python train.py --n_layer=12 --d_model=320 --n_experts=128 --experts_per_token=4 --d_expert=32 --d_shared_expert=192 --activation="swiglu" --moe_layers=[1, 3, 5, 7, 9, 11] --router_score="softmax" --normalize_top_k=true --routed_scale=2.5 --balance_loss=0.00474 --balance_bias=false --router_z_loss=0.0001 --shared_expert_gate=true --init_std_router=0.019 --lr_router=0.000665 --vocab_size=16384 --norm="rmsnorm" --norm_eps=1e-06 --tie_embeddings="early" --optimizer="adamw" --lr=0.00125 --beta1=0.9 --beta2=0.95 --batch_tokens=65536 --seq_len=1024 --train_tokens=299100000 --steps=4564 --dataset="wikipedia_en"
Below are experts of layer 5 (counted from 0) of a mixture-of-experts language model. Rows are named router (the router's row for the expert), gate (a neuron's input weights, with its number), up (a neuron's input weights, with its number) and show model dimensions 80-159. Each number is 500 + 50 x the weight over its row's rms, rounded and kept within 0 to 999. Numbers have three digits each.
Before each expert's rows: a language model's description of what the expert responds to. This comes from a sample of Wikipedia text that the model never trained on.

# expert 16
What it handles: Verbs such as helped, led, named, appointed and joined, plus prepositions after them, in plot summaries and biographies: helps Luke, led him.
router:443460526407498446541527499547447419463578546490458437450477566559487499505468508450504455575378427522508500429530436490516444493415506549576489553450500395419560506546519529549509572492467538524469454492438441457522474599516580497427479404
gate1:515559546510555401511494585617440534486551497501485544511490497430464541431581579567454476505416536498474482475542556485442510469521399475524541421446439465519529477457552549455632486619454469541471470449505570496537409507548446507498470554
up1:470460439534409511501515485472518464573426488543564520469519504453544534547504417496524519640557471541531540555455498571506479515415558497541425465548511465482492509511523423507504505524503504493401514442465524509500530397463483525530569600
gate2:489536498539460492531492540493492497449492521516527508570504514535525599603537477485570493577481574465490506450510516461459425510503535504485568585425520431497496475523560498496459506458498442511548417522443470602572525551423496549528497424
up2:492529514506478484501504552562493559620580496506564450488502403355526571486573495494504465508546462430492602447495438449483539596387469500536393483519524571480511517549487437452452492557509611475569436458507500400540535381488586504530433578
gate3:381515556592421531471559517497394577430564461426371497555501469460448480514605435456541570465526500453511632474522552455488495541434467459530393510484471588485492549447464537518463491489458573530548544444548423512463420560547494527470480484
up3:511379497532421562545543514523561460560499457540471533453516503509520500472563544432562538475413610564528485502484556516426525577455482532544450518486465489541472554520495531566486515555508436502503461485491534408487556500524540605408519481
gate4:543500439501555448493554505458428453482461588425487420439535483497545521456519503483520540512435452499548560476452519510518463468575431477485474506499477472472555522586504565482530570514499504499492478529508516509476512543601475533600478498
up4:491487438464544552520418513501517459480589485584449447442467574557565533559506486472524584581532456490460478335508532486552405545393508505464489547449502467450516468497487508500505541494457505554526463556466455516510487526534512577590504458
gate5:481505470471510480461520477582544465459495525513409538421519515534482548556606529576480480411427574466585523524496568403579532452476436430454536467509497452499531460637543435541461529437377500467511543494366541495447466550515516431539533526
up5:586463525565439469517451494481484505599405470612423444436471514469497529476421484567545463579438573588490466507497402422495411516548592501474480490433626548498545497422562445471523480563540524444514473438518587493549528425418499489502493487
gate6:448407453450504484514453441537489528523602410494472353494498498437503496511543414414521487510517469531460511521444401484465437576529465492502478498442528398518498496491526419594508536490393484553464487477465494532521560509432583486577497420
up6:421458529509466513472478449464372550524537433573499459464551458517556485567407419566525518558463466553443525578494503444488534554536556544510441545476416411587461509437521486492568476500533531484499510536429422559528568560451453528532489502
gate7:570496470536540517465479578565499465447407540509489403434447503474477447460454491539510502473526464393498506496522473481532485391474505472513442575498532471467437495533485514523503485489454512518516457424600435484557519474566446454481530529
up7:513416532564590455476551543426479508511544440518550515418545480502448438517555447501530513486551459443439572544458553506514573453512422442500424435406499553432512529426506550430517477600472500434614507535506519465517529485543575497577550471
gate8:438504491419501396637503493568543535510575445450539508527506544466545519393563464482530454472570469404424517493528472530520535617441418466495513459460508499528512552533495501510503554423410513507376413507488512534550499530538528539515417502
up8:437467475474604588502515408489523563505529428455630486533510564494529450463492515466483467520474532448488416531532549494477519558551372424474547439490471516485516493489447401470557487549541517451535528517509496490456561500504549518440420522
gate9:514541538561510508491513538535469427536455495506384454523487493490565542502532471494551565537443413475523371455523481451510509462512546514502571499451587508500513424520565557539567441468513529517594494578411461536535522505488621422486380560
up9:583504555479471459491483490490529483546570427554584508487473500498466515479479489483449550454566492480463549609531583620550506517544554488440350449469495490533515569463482558477436508486450538529411472459570522537467560483575533500507620512
gate10:458504411505520477420537546487478481470400569541491504521416491542530497636471561582516509516527453541515483424566523435459531510572426450554444517560522541428411553550474490496470449488538515557495542569465543533517516443532410536474410545
up10:461424554483566606551536457454501500545502486495514541506548562542559500495550518386538527448528476511526576505501566497540405552557516560466495495510530531549569497520564484572628533446444471414542498536515459614534489593522437515480530481
gate11:599450528483538465437527483570472495460428543469489496605516502535391469508469453530394516452585498460556499434507445614476462389452415505572528507576464480471488521525469488506528498485429506464560489471454432491516466581500534427571513510
up11:558535545548502604523456492394428563503525466529590444456492492496575503463477493453520512470500538503540590558504514450566538588494536574527411583507534477578475508421463489489422447506551457561455456445502600433481593474474478570490612516
gate12:472472512498500412506522472560419490560553382547533424481490585489466501435526436501492433545427439522488441428528482532552433507585437444512574485433525471484565514487533541564514527475495494515455494483576448623392512601572487465520422459
up12:561446497414518594491574397536461537520478505557539411557486488513507507519459502462576565534454482524494492591523444485514437472559479547506520405479523467486519535463469450379517551471496413535487473486489561539432553580486579475602494518
gate13:531425523460550587436448440521496546471560510522417433472576594488503512499525509486582478555464461455451466585476472526471616508470503487524542538480508477507503477418414520523481535407456596370445448522525612454513607519488598573497466508
up13:495457373554451531546571572384483436542423486518427578536487556583506480540447529605476518466446496472518500548558647442508481544444583427534564520501466406482571469464528598503528396595459537415575432482466484526584480507506441483464478480
gate14:542444486471558479536530440518588400510529520496498486475481545565471482452483462530515437462426435441479450465465484526496519534392432536516543495561439452469520564541489490438511652550415423507521486478426561465540543544484502475533544505
up14:521566491566544495565508426507545402526469623461412503452487564508487419526440432551507473498525452463516495470470457537466507482522415468555495498496463485412499509525474558486427531508524459582485627476420587491606564472531486522510495435
gate15:549509531619494480501458493620489539516511496562479503456478528425436519548469540494479573538512438461564479496525581512568554450470511519520514494489428503523470514493505512506573437549519442423564490532580500480406479466530533436556459540
up15:553525456440546435456610554579548477514564528547528449525499466437463577513497512478508476420521422521584487516493510421511486510445480499581464538485527546463590468518561387446587488406504505552541459489513432488491462468514460537420479533
gate16:473515412531444514538578496497466407472533569519567422455515456462493492458531406499523496441510567547518518413446422599492449480445442560439421552561484477552448506491478401531467588547503516475468574449487510483523586487508524446479453540
up16:536554459518485449491542543453435483584467454473538540517474557460527582512542459469471477596494479477528572591564546539528441555563558378491487491434485576479439516485577541424448505527570522511519525537507544534444573476524429457573492585
gate17:503542553460491532549564500437489528538462479417507537457432498462541536470455464487542437519423426473628541531520515500555462466473540482449477604511442471478546491592484524450470469461389498534460561462514466472510540430583506500483486576
up17:474538582425481518537491466532498485390627525485546542513577391610569509442501496527536477541462465468500580456515422472466591522466547454535528491378513520463528549533568469492529534514536595549527559480465423446479500462497490523479497455
gate18:487515543550460563520477561459388576463421570531480556425460405538537588546494508407449536417543556537531494538487443571465517506576454552522464419464433507474469555465480554518485490501530583549521428437581455529537524480513496503473524563
up18:605389443412469500498551553420549557422484557458477539499541495518465584595490479473484619530497538393454623420397467535486513627461497475420524515415460424456495428516466423532502542526510451481452517511428462483468536460495492482491401490
gate19:529553573518464463460525479463541510441507586539424583461447516439382514542413510665503438447435517474461534479586544422501525455521541456560514507619528470458427475544534471551550568437468486498499603537551405572493493505570489500484449490
up19:474445499440497404471502552446456553451393452507581562620551430429486542504473485513444572562591551492484493492503419565510419524534503496447479536479494485572517563480490494556473523532494514512475470412521547474535539455535525552468487519
gate20:487494509536422468537481452508518470466456505552583551507437621502524532511460522568462501466407603596415513487472403498514474552536502493571403491532433478467474435434473530481475480474524597503441525501400521541459452531517530533448430512
up20:608529530540481419510456503606575531480549571548607582497453550472520498534489424447390561443452506518393425437435505512446467494365489498573619516498501500551479530523461577476540507561492549612516505456524553541518514505444471527556454564
gate21:534560468466461582545477607564588387472516422530524463392559561528490486511454491435437554536448447488512508521525480501517455479424550423487446540514580454410485494541453525383539483411485469492450488534483493411519569492576465526387504491
up21:554539496505443512510506483466497478536391548399534489444494507466480472556467483582554444448540508555453457502437492519495503457574529533488554426409555371534480480522574494481452496425509485511487433490448442566487469503524515469479541366
gate22:457551437458575485500469503505470444483544594405494442473458583584522489506531484375560562562495522589562503437527471576560500500559451464445542578489457555480545535566446566519473553478472443577415541568483520460505545497519465450502531446
up22:497464415505545454362551523581432503433425499550415428586528426481505492451498539446529472578491500527502568559527449384479477540561577462477394527482521560572478485492552508452416510507555496486571582501465525555502558492372411553467549397
gate23:522532631494589514415462431570426508536525613380523430537456499501560597472452545386495451525521464455491492493488480534547521533412520485501495440463419431540535539523516470439471579448465563506541495504443532585402554470485532499472467568
up23:545456564436541483540488536498459515459534628448388465450533492647486377439537457485500514520494473417412479577481572589520475462556532435531538531531483545464507524492481513511490466480500545440469507464547534384492614492540574527437500516
gate24:456493425400351427432477467486406522510489542462513444433434448472508375445522388407483542443480501531459572477486460532578541467439406498502563545476466503505553467466454406508566545509440520541485423516464465438504456492558539521463472527
up24:511367520420511484504470453518543476533534588422489484488479523443561499487541398507435510409483408457432573435513543507420544506513485495504470621460448557456528555489438507502487510510563435551447506521468491432478561526497499557452575540
gate25:446539441558488545535516483363530501535441506475473490532490466486550579532489585571505509447473495524553424495559568477514538572501552499436477541477456513538510520473584474622503537467471575498583436513495517462516497542555614497474416457
up25:409479466470368561514478482491555504489461511477458375484492527493509500488505621593525565482455527516509482468424608556385503419507562508477518423522383560628440522480522525492477420513442520502606621584446569481513367587486434460444490485
gate26:518578570462493533467432535496467499497442460646530556554529492432466482504508530548502409430565416478552536418445535516438506373447536492518576512515580446511508442503553498500449502484605487467515537510529484564576557453547566519514530445
up26:469469515541513541469612429581452557408501366421478524464523347460451461576528491464488511501497421415515529522490550515602511455544494503520652459538529546392424503568454455554497354509462533444448468512509515453541515313502499536502476532
gate27:414541458514436472479406478484415507595525436523492487405570441443560526491492452457507527470506482469479583549543444512513550554499513575492486421458518460392602599506547441517509523550462490442405551553422500485479534520565565488496445482
up27:430528505500507557544511456469509477438535392446501527436466492489582503440550392437464538476429472561535447574497459536475652529538454546541454561476436603461524540558438598551416509486496520475453458508428486504492515504436504447476453545

# expert 22
What it handles: Past-tense verbs right after a subject in narrative prose, especially reporting verbs: announced, described, called, advertised, took, played.
router:424497504412459429596546486574478456483568582518461468486483585628531488451506489461537490545423462543528507407519429480569432474410534500554477483466526490456594548492520565511499598456413522501459477451442463445504516571495589499485520515
gate0:485482453470493481564493520541524497509522539536482478524599575521488542479485507464540502493560535485509445447398551453513454467554560453502559497403507463476525530531440417485541573531333405532533500591400546511494367514513448471487454542
up0:459483504536537515526463519494488491494465566431529541428487554578570528453458435427544520558565561396553487458467551430470564449543428497528552468452478511438474570489437526488558588482416453449466498607439508472453386488421505486492476481
gate1:508490559564396464436515452481414474488539451480445509503492509455568432504466548353526518474478519508484478413418463482456507496414503414450485556523492515489525451478518513540568580494525527517535577487480578495503586531533500547500515531
up1:484518456509515491555547497448412543492581459458523409392428561545485459448591483510559564536323450442546538488470505493533503566434433542468490548483454463479456616449475551516592492420482476516467536400567501427513507610587517475499588489
gate2:496552532525528512526466456505568502519475453462489426484491452461435497507599533506498510538499467451442501487539498484614534476428524353487498413505503499501484550475528497420560479518547484528583541470555496441555493510489432470411488507
up2:479515463527438494536424518413535518446503574468458559467411584503503415482506610436462623437444490414493511424487514530487525490403516477510477423495536541525545521525425566487515496509505512524532531519549436393466500560483479493445509476
gate3:528467522464505495603537548461513501435535392448430485535553551500532543579465471461542506574472507534569438372450538437454640387530417483553512468559477495480490553478554515552544523451457520536518498505498571455477398465507449499469561482
up3:526508562492488600508489455486507400426455562453558529444518441476443453583488506503535414483457493546581530519567469496444401531491509501569511448545491413470505482500578552475458392536507501544477455483479503515491510492477438426558518553
gate4:517446509470467497536521424458582512492489479449601512525433481446585536460489431465532486476535537535497433550465461449413438483495481482463499366522463487485537569578536575500514554555563588452497527480474582496486504499534434483538498532
up4:424615519490611486528447572432474645491432474530371472459527484523507454558453479516478510445538466513472479488464568561545556532471454442454484514458499538411453650450452602527528524407569503489443575512445526538574540507482506569409489476
gate5:483438461499523508504500540566528534546493516456503511422454502481572482573561583486474487413608609538387555403457505527477390566525560532511482552478440595489487405479467520524503525588598551527532513465549506536535539490547538399414421507
up5:411572512455540529507529461472547447461542416509501483500466510568502463449398514457587447611503479462500476455545484562514568520538443489493530446444498479476544433471531459573489452517450469451555530512416449435416478515470533508532500572
gate6:554456439460488490497453534526465531522507516391417541476509621445551485419527567507481491473534427476496508379451463579453494537452494482567454465488493497510498474561615560506492541486534569502489386522589465511493558505478537494441417478
up6:565502554537521523486439449446498501564469544519498462492444464501431545540420436556400482488459491542565518564484482393419586515491505506450492475416511418581598484587515416521481570607519557524415514512516460607479523451469460490457503568
gate7:599490559487518549470517473474529437518523576463452473498489503516449477435464570548517514500457374539542482376499411508475365459494530409415447533420525531460478499555457612466505548474471500475592512498512439456561432540526535552492384454
up7:479530487506451485467513516490483504559567578496645487483518544516525480437495484430471523440536512467580474513482433441524420550493485461593459486433445400444474507481439657471501501530422416460637565426525584464507679485482562488493481458
gate8:485471492516530434466550544530435554572502547567471527505468551575482512498520488556456540533529512514508531383492499492526567388548460525556368489547525533396559471483460416540582523569504447552434528565497580441503592471511608442458511506
up8:430554435486491367484439485538477470487590474556475482635403572465519530518546482486533520420504571603460496508540421473419578564594538491480358434577515578528536507444448495555498500424474515454545487577597532473467511605461537491570474489
gate9:512400456428479579499499477515487533581509573545396504538562519510542562500511609395513618479493555492532537475519395484499534496429519488476535554516569474504585466539588434527581497454577420446506480443475473471490517480538384526477503497
up9:602502450485436427537533487507480528570474508475513556532482555558514524474483525576483546497494546435439502441548462607517324469514507534502485536430513469553506478479523513478565492533477431479481579504496500420414552551510516504524584582
gate10:440446572481455487471552545518512476501571431539482461460483443501602584482580523455575510439477551504457535468610536473598560483409467526482477514538499522534497557558522481485522454476504485454444542503518478616484552382568490529446383445
up10:490599563553480452490497429544452532544478521541449539622513471483520485504541589508511492386473459525517461520466458564485535459535486570507553504518459560450496513479487478494574494616521471570467489484484506525501477524480419412517514579
gate11:403483380478539471479525403554562475512456515566426522492554531537518530466573536455539534413545489539469583571495538549525471445460506491516504552498418498448500525524445433519541514587550518564546565428482475451513558516594474549439602550
up11:449581531515522521541520525448517478470522503432504606524436582560534519517540407449597418498408595542406503526520602479417452560581536561573523489515415513526504458437493448527519507571447490487492495421498564443446541556432460432426485501
gate12:476455561464460456503515511597456467512410435462565468460501366594519580545600569533446473508469448453580543585483614569454573551519582540450488549479567467481484500556457482576515502503497543439513498628619450535537426440526519601483494497
up12:479577575549567543583465479576501502495515521482498595387419458552489437484486456548539479418522533488520466562486408519546562490550432569478522439526546485472477589453445469524528400478430413574522571535509539463452464521495534432542500510
gate13:490635474516541431523515482501572498429397480505503542472624583600533539436548552526478485538490463451576456549401571570573573476463554539469479502531505535481531502518476490471518568296495451520521562462459415492472487486562519501440505527
up13:522607520606435583397471495528446417611554398467507583515513490521422576577540594497430599561485516461516492570487390506449481514513476494465439515394501456433524544484516497508487454454552486503463562629513476475459495527534526435509504552
gate14:559469517415528450576478505500558551449468436399453540517467502528440441563512544612573451477487470484530544435440519419577522452467593360460558524558394456426469478459434504500417495520525567572505442516523467510449443446513439510537487514
up14:517581453479513491524543555551554485501490525566446434438456449515455494542455497421477490564528375453502582534519464603505545511357631631468553554457477508530462457546498529567454499511465557441497564478448421616502544483498467530521423466
gate15:515511449514564624542485576483504502503542458473389485501542573645523455445513534572485524444520348536538447472489477568613547420442513549484476488488497594451511461494447500510464422570503491449481424520517520571502479418458463504565423500
up15:512551440578487543546406487379529548489465495476451482502462487494350593506531493488346392514510482459480433395532630598490538364519563513458481423614551477562504524462458503543463475462507544554514513380497458445522517488496488475528441544
gate16:365568528508440493550528509514554542544514495496454553477657422552572421506486444530510474494513544555568578502499543437469614487481435593576566422518514498560519446434506480482587514376478476474449580475532536507440493554585414493527517470
up16:432471439620448417433485440508460533539542568470581499580499399467432558501539513563391558533418527447509592445504453523528501543477494440552423449515439448472487403549506522503545501536595529415464496451626574469425439475412482481505497502
gate17:600491511499423455471507542555452451546539540404528500554499427532486456491449428578486483580476549465525546568534495439472459440432563553421453485530496556547546464510492535491478511560491447512524516509624460523491607534478496566655555575
up17:449556462454521500444433483457496494495531614561405508498417527524459545467448576528385473461465481431540437430534516429477548527434554452490497511568499511504476530467508483479434421545505457535584526555572569455515532556442468416484511448
gate18:480508538550537519577475537511547553517530464505544529506573628601589506504550475569483482483498567502495516511511549409498506464482529535576490611545468543539523445473535428508590431538436511460592556399488430504461404525496585467547505521
up18:528470486449371508381436562508497492543489531498549461485473562492440512397525567498597484538481569444526495382530406424474518501494453564510516411470521507542424579452494525474572539496570557501454573481521549582468567478465491474558535485
gate19:505533573568428505555490525537471468482561503471566405537504498408482557499498449487479522501511539502473575576508500457449514597520510528588467520538473520575438542531520513458504468541485513593449468522594445558490479575475458543482501576
up19:450522482494447500500451557525533501525503555552575533602438469529535520505510432570461391436466547573554508503506427492444553526475512543497487500442515595544511512555534511514571557517468471536509513517482551565525467432467530481492387443
gate20:420456488553543503497467510479459489513546468466496422431521469475480492449431473432514515573452508531459580526612424564504550516509497542509556521460482492467431520452467533540514471529500493526553568474493524583523474447494575513481550458
up20:511519419473408554491541485526569409551438590490509558471374596511446589481538586555472462465489497405449454460541524508469475421481481494409468428428492453539529537475543471462548507542443462517531492502428491517530499501503406354490560529
gate21:426513534508518486506494487532540493491476434565528372538488544563623541555508487506494487504544435458493502433442443511540487572506486488506512484377462469530523388515493503531460532522517512499498511613458548485520406534480497443487463474
up21:429522516423493427527479539554610560554560425576491474577571536643501585508506507480481465421508426401487575379543462557531447525489552458479535511416500523556596548516502452510495566408519565547534473583418473493495496554499566488491495489
gate22:402482543543417518502468441438492540496532594463421569461443454520540461596484427585553515458514544506542536535486551503587502483580460470617497515407502569547575494457555442529499505496451466421587508612459565492475521451576490491513476521
up22:583538439554487464476467467506490402498469526537559479428457490505471441480598458454467511540453525387527534530477481473481522529498456400410553489594496515488557502454505524564531513376511516459429491465574489487523577481430437504475444525
gate23:451534504452509546631478552457528503567529463504450539577419507576522493525568480597630457402512516424470474517543480535471478603417565521633442438521441557519435529476486463540515476490425484498579519480503476432519529540577533446466433490
up23:496585523421488549473541516501592520512489494460527493491540545539439458549528441400497479459477425475517437460420576466447531567440526466406471431491562474447456464468554492483554499503519449455402410535490404396459460513426467521544532526
gate24:521509475512416501544579479518482568529489542510509458517482491535529502467519534507469550526444516505519506495494528474513431635495433490582441458448534513558456389478540491460535511575603453535459547513555396557411513595511542605596415453
up24:456523347522459455465484641536522523565479568532503487506484580604476540498388539355458477530497495482519501444459485450546613535442548529556509475390451533395527505524528538404558573495429550499554518588491499498419542526510473496486490471
gate25:494548460446558435587514442525583579511549510481536329492504472465537476469521565502482474419538401505439507522473530434564413494553571513449559461519538497486516447507529431495519540493456509520495449602453474412464549541468473555514598466
up25:539552461430460512537512493606553504457447509495527480491492470456483515487546540515472478365455513488483600510465452436493410481483543537519586472529459436490501378513558501513557512504508504589584484541458589571478427460446453526529528487
gate26:463520399514491504538451538514563467418531560516581421495487495549486457448516522475524499502518473479473483473464440548535493495451450544521531453517438523485508523525516469549525464485495517566541511539464484438490450468521537512555376509
up26:421547469542525480626468508498531441540517477428544557449477570492605533478462501442506533478530545573440429580480594539509443519484511506497489501557519544480494595476557538523571581534457419496579501556472509420540478451561498434534458416

# expert 29
What it handles: First capital letter or letter pair of a proper name, often after a colon, pipe or parenthesis, as in Spouse: H, N. Thompson.
router:478485535496491440514487490585482428478541599543468515443507558531452529534469519468509455561455495459581575522574432539584421471502516462573512499439524453495545512556541555587468570440465607448496467450466446512592507486559524585458544482
gate0:362496496599460489575499535519609373419488504501434584469458519478523522529456424454533451452560492544612502446528482469503473642536521489468423523517537498481547525458460558469571501454516490457511473431522521545541460437472544524483578457
up0:536435385446491554508478472529490440572453519612494537510475393514508587476475501451497379424516425487515476479447385517521526520498523527547494511437504574602506419469514483497515483537514508459479557488474478614519529480532483462432600411
gate1:527595454538546438603523450498570516493489509477475482587511504440465461478425485485525424516467414460589482541508464543571423484441424529509486547476556538451492484416482498529534467534484481568526512520413425493510460382573536531454502498
up1:426504519514424482504529521522514482467499597485489543523446492458534512563393541525478482490492501487441520544564586528541547461502455476527506515550533547515488530483531412479477628549523454498519547534449531406516477476482492535484445424
gate2:492545548492476464412489420457545444480411473411448496439450503456467457468434495534508507458451506470456549485562577397509531481440454511543542538486460550425559538454473443580557514443473536483567508447482517469549518411612446481492486535
up2:459602431555438484517501436511449510529519522513512498542574441509485486512539532534450516557398519495489529529397558453541496539431434463510466491430388439543494507466544439556521523515380523471570468563449509454484470475574497471510447525
gate3:437458570509408492531435628436477568430443477493494567475471442496440545427496542531557412542475393469437401502483448522503516464425455443504473580409463503477581435477520433508580483449435513485507561538528521483551431471502585510497468517
up3:450574533368469553448556489480520452491525550539457495482561514516522477381433553437451534457518470482406592437559463464487595505496507400537477494470557462562488571438500526532530420463563476613532482533540478563440530596424546490361512515
gate4:420481538531514513501512521505507486422543467529465486499597560486536451412484518411500459473423525516500604453513541510517624504514505595611487464501507458493533499420477493491444559476511575576500524557541501491480587500443476453510476454
up4:551571522460526566535576466558556510548528465489437505451516493529461528514473480532521540599549461520448574475376559397479432457538437510444511556576525497403564461458531392569521531455408407433496474444465516450498519457387504519548465532
gate5:407584574485529516430488489545501403522442486495430514464407465547507485368648561472532458562501571524552512483494442459477495491516532465454410443520467499531442532530470497544427526477458525495538563511538560509423551451572490547531496421
up5:613462467553528436537529509471409568464533566525608435444583490478502451544447491459508527493464444510423501526496574551498472465468524541513488509466540454534576499505579449449643450448515490557541614545450521506543498589427545446531505494
gate6:576533516457457472509581576603496442494490458642540510548541515532496543552400541551484489522447510393476604509453435507450414499517443464540529478499438617464453565468546548486567557542436479407490471510475468528504363484555540600524530551
up6:548570544498521523464444493527522517503512544489575533540490482516584527466457461499455520432528502535465522509519582485565406517481531536490476542555488510465558532476397437530464419497586465458484510516405496535548526507474495545563489525
gate7:446511530526496579484593580518500517493525532482490444546554480489425499451479559539501500495467524509516487532474592519498454541454480551478410492437513479541518448572565471480531504542508518560591379536536622465559439546444591514467539548
up7:529457492531478511512490482432467463528465479475429466516596501471491508483555531485512462423597507416561430469460511509478543454549552564463491468443498492477446366501517481436545555510486527484474426454543508498481466491494490491420475426
gate8:577451550486467506496460607520549522518589455508495491529546484478431457451482496533478438554408496400529491558469510598393480537471459538484567519497484453543521530615579549482476552488528567533598463472505518479517484462495413578456524519
up8:479456413472505495416550463479540539501502601409558522495572487482397438483510545572423373479537540437438630499416567516454531502577452515485517509512537457528513525544487487494450477465523492529555510487586372512536473491472448494446365464
gate9:389551510478427543462484542506522455481417517456493560560540521509441681461353541565563541463530465476466494569508504500546516526552465439542464501520507502489551506435501529576439406442563445561590574509487443393512590530572451562559501582
up9:517503503479630510545480429502489393503500579467422485479463515403509591422455466461406539450566491421532537497511543511544598452416566448537415469430532626521566582519543515510473513431483398491374528449511544527513490532579428519528493557
gate10:483514520528517452446432518487498391542452466512489513513511557456403449478488528480553434484438515422426466582467419478517462508532561407438500552509542522546531531512496495499492503485495408499445498461533513522563513550441499551441578432
up10:491481368527473516488487486448522513457517528555461526499476516483469523549496431549499479553511490433498550483563474540561470468513528374371523383433592598478520497506535522570523437450463529398510457513600499533464414576459508468530534491
gate11:488425562525460534474630519483488452536554628422549509526473511512481511546559560509490491572386472531411536479536543505446498509445531519390504496477442422486581559570571505505442480481502402391435501519469424468518534442543561558524463460
up11:513608485573498399492483537500490546514620534493420506535469507416498470521524399375578502443504488505566492479524524452541523569474506522481528509601504440617511459558541425461473459480521534528493536504467545464445575465491571376611569538
gate12:487457519396433482542410519582423543511430483466475476468479524496513555439478423495498477590427429432461510527430349548516437558461536522439572460515509571487488462543471550454431482577528506563505457517491436447495429552471486467503563509
up12:485398441549491564445526555388475531545535451529574524517526504542469520509565606532486462480467627498449522516395503500423462588449505452496446548526526505494514532469506507508522589450482610450517468494675493526584518552507498578446415503
gate13:405455563514514508507547435578531483564518415600518444505459522467589429514486463543473485435571481474568542567476562511523460511510596513369596506520429516527529597542460453579513495477479520468501496592500563527522423606534492491491595478
up13:499533534517534597526570471519461460387527532510545564507481476502453523456451494513496535396550530553569413468468486489399482611512516494467452543541509463529540527476546479528503518545424502481555471515440457515576460546472515489504507318
gate14:516512502480612543484569473530449516497503461497522361440489492476436467509469567415561457533520609500573546525500455583540537465551453503569542505543423460396631574554525601479536511469423468526537532481537481585507535468501456454468538490
up14:511468517525539497529551533508443504477595506573540504541533503481585505504545489543511516529505492519464511468521562470476505475520519507511437437539485542525493442575438521541433523573554563451514660527549551447596576471599419453450516502
gate15:505525486574560451559474469500494444558494460517482517516433476484454454459601498466467530526488405455454508583435487546479501545539623520535525466431521510563547542511467491506486475543537445536505439465529461512519558494462449469507411488
up15:479560609514507517457415521392527486554561468483468467484435526448500525465556499499598468536496422429644481517505512519533554565468594561514368494523555540481481556559488559470479539608438560479542393490526438470427561438529455499421466443
gate16:474592610530472484485500553434461380460528511467567522527541480515497465532564511534498491462496477551568455417507562545493528433448442500481510570556534519394529533515558494488513530485519511523560546592585509471532420592423502397437563501
up16:427522565455488465529548451494588563442493494518539449377508510439481461477436502510502426499561536489531541499525533513578496455508541533404441534489535592544592456525506493495575396497540511493543524479510472605512459510500477529405534449
gate17:476471505458455528496573550483518489403492542488555509546430497458488604570616497420509380595542486524557513477632477493448500488394502560576564555557537537501559469580494535451475509492426440505472514488509447420470381466444509440600497527
up17:554452572408573442512523505547487492529387504515513456532524490503499556583446440433534568498500502416493540471556502443522475464447426426502432524559526522461521423473506469472478483411409583543441482534542466561512530410577496490474527466
gate18:457501497482416467516467479497497506544498486526491513554430462503438500544417518519459510522541449532374496538539494518488506549522520601519389493502564531439478543479520576565469438523540489388514523481539452472534485452536533592539502509
up18:517514627524476466466513428526538528429530527502477473444497501482488512520521522571516590571544535467497501478511550438428486390494470486527503503560492484480446485482481522464532530550586509391507569471469488558456475419606576442479502527
gate19:539399485433488531487481424539548498522546530499538524478511539446597430594552514472455518538409478491515433451486567505505518431542549503502468501545480565509478500473497478575543465488484600459407468490537421530551467493493566503402452523
up19:504513479500616485544529457445535513463537488504523527424460525477573494444497619515475477526606507417526498522452537442467396515461445534475576432507599472395453562485413447528390422461542414487456390528432437464567533473502559490528535476
gate20:429419432424376458523508611390603532464477399520449539594471441491520545521595521530526447569454425554549532444438556510511431445498502617574502514529494423529508479493508511477440512448458517454396580518439487568533520481515521590493449536
up20:493501515508427439528423474477491468503521486510540445527510521474541499514443436511595529497517523520502452490477497607500424523535529455448513416423543520454461503452462546558463517483485386440408517492548537561408524476461447550541536467
gate21:500457497520547448411491535475468565535505580563442455461462384534481493462472500500461468536530439432513436516547518459515553554418487458476498438546470472454638522584408408468541506526481560449552561500423492420485498498552550392538547458
up21:514431544546456516525525525568488416481464487451499563505575541528548496428493558581554495576464563489524522482435487464503527547518475558510557521480584500497529502477566528471507499550526568571467476549518397449514571570421458586575543517
gate22:553553517533482487466444518472530579489482535562406438477474501569577506554534529491505376509472534563466628466371510450448566510571451399507452601565521460473504458491529535434536492398506534466480560475519558537518482529482494550454497487
up22:534405544520443547502503434559478507456476548375506596435525501452563492518477541540558488564558473486586448614532454500602452579440505444526513442491461588510452447501538480482529405447532491521541395548392439418485468460558487510454449511
gate23:378577456499487538526464495547490470599542518629377538488439478525410512475470471543442460463468410462568434552415468607578467559552430540479503485464531543418511501485459523504462531457401426475540478478520493472551517565520488533534505549
up23:498545560497500541550534581539553527418560459387590474505497495531542579424454492596594408464505519595557487525472599539442563528475464504445503533527499503526557515471439512581590528468497488517480509461508537420458442512525561484483422498
gate24:511641513510536398518496559499509505528418521572459530553447508564555517506469449445602512497485486523495577472463541512516601521508539527462446499599565491397524572520505511516522570555528505534439483511458453464494484516509446546521544563
up24:431585461503518655565447453500537566521570431507480515479518482558529466538586579541485474485505440574554474468522555480463488556446494488539469413463503607533467436521421552592534501492510491424501501480600561559488414540611558540577499469
gate25:594502523479441505501436517485601590504582485456458543471440492456522506541420438471421482494565529579493408455439459522539427527461456503497455464578512535463438563544472504478513399538491454393535589494351549487498445519465549491472417528
up25:484438580511443507383526535427503402519550520455486604473433485512568385423546500512514508498529535533436424572450505515542471586496427480460503375491497411576513445475412512463466507457539446463462530546500444533498458587468510468376462455
gate26:481497479470463459499475525522480525581506546399446495577542486578519528469456505537506513549512508476476613503538412444512607417521476453557506538538478496556573509509481456530441576539533525555520497466470562575495572554379550509442471455
up26:555552454475514545566551519463560535559560489512448537486412540513474534543490533430466489560541490525538614540502559519466454439574508532479436404465442539547533530554513513482454478496462611524464525563425479516564558549549487402530508544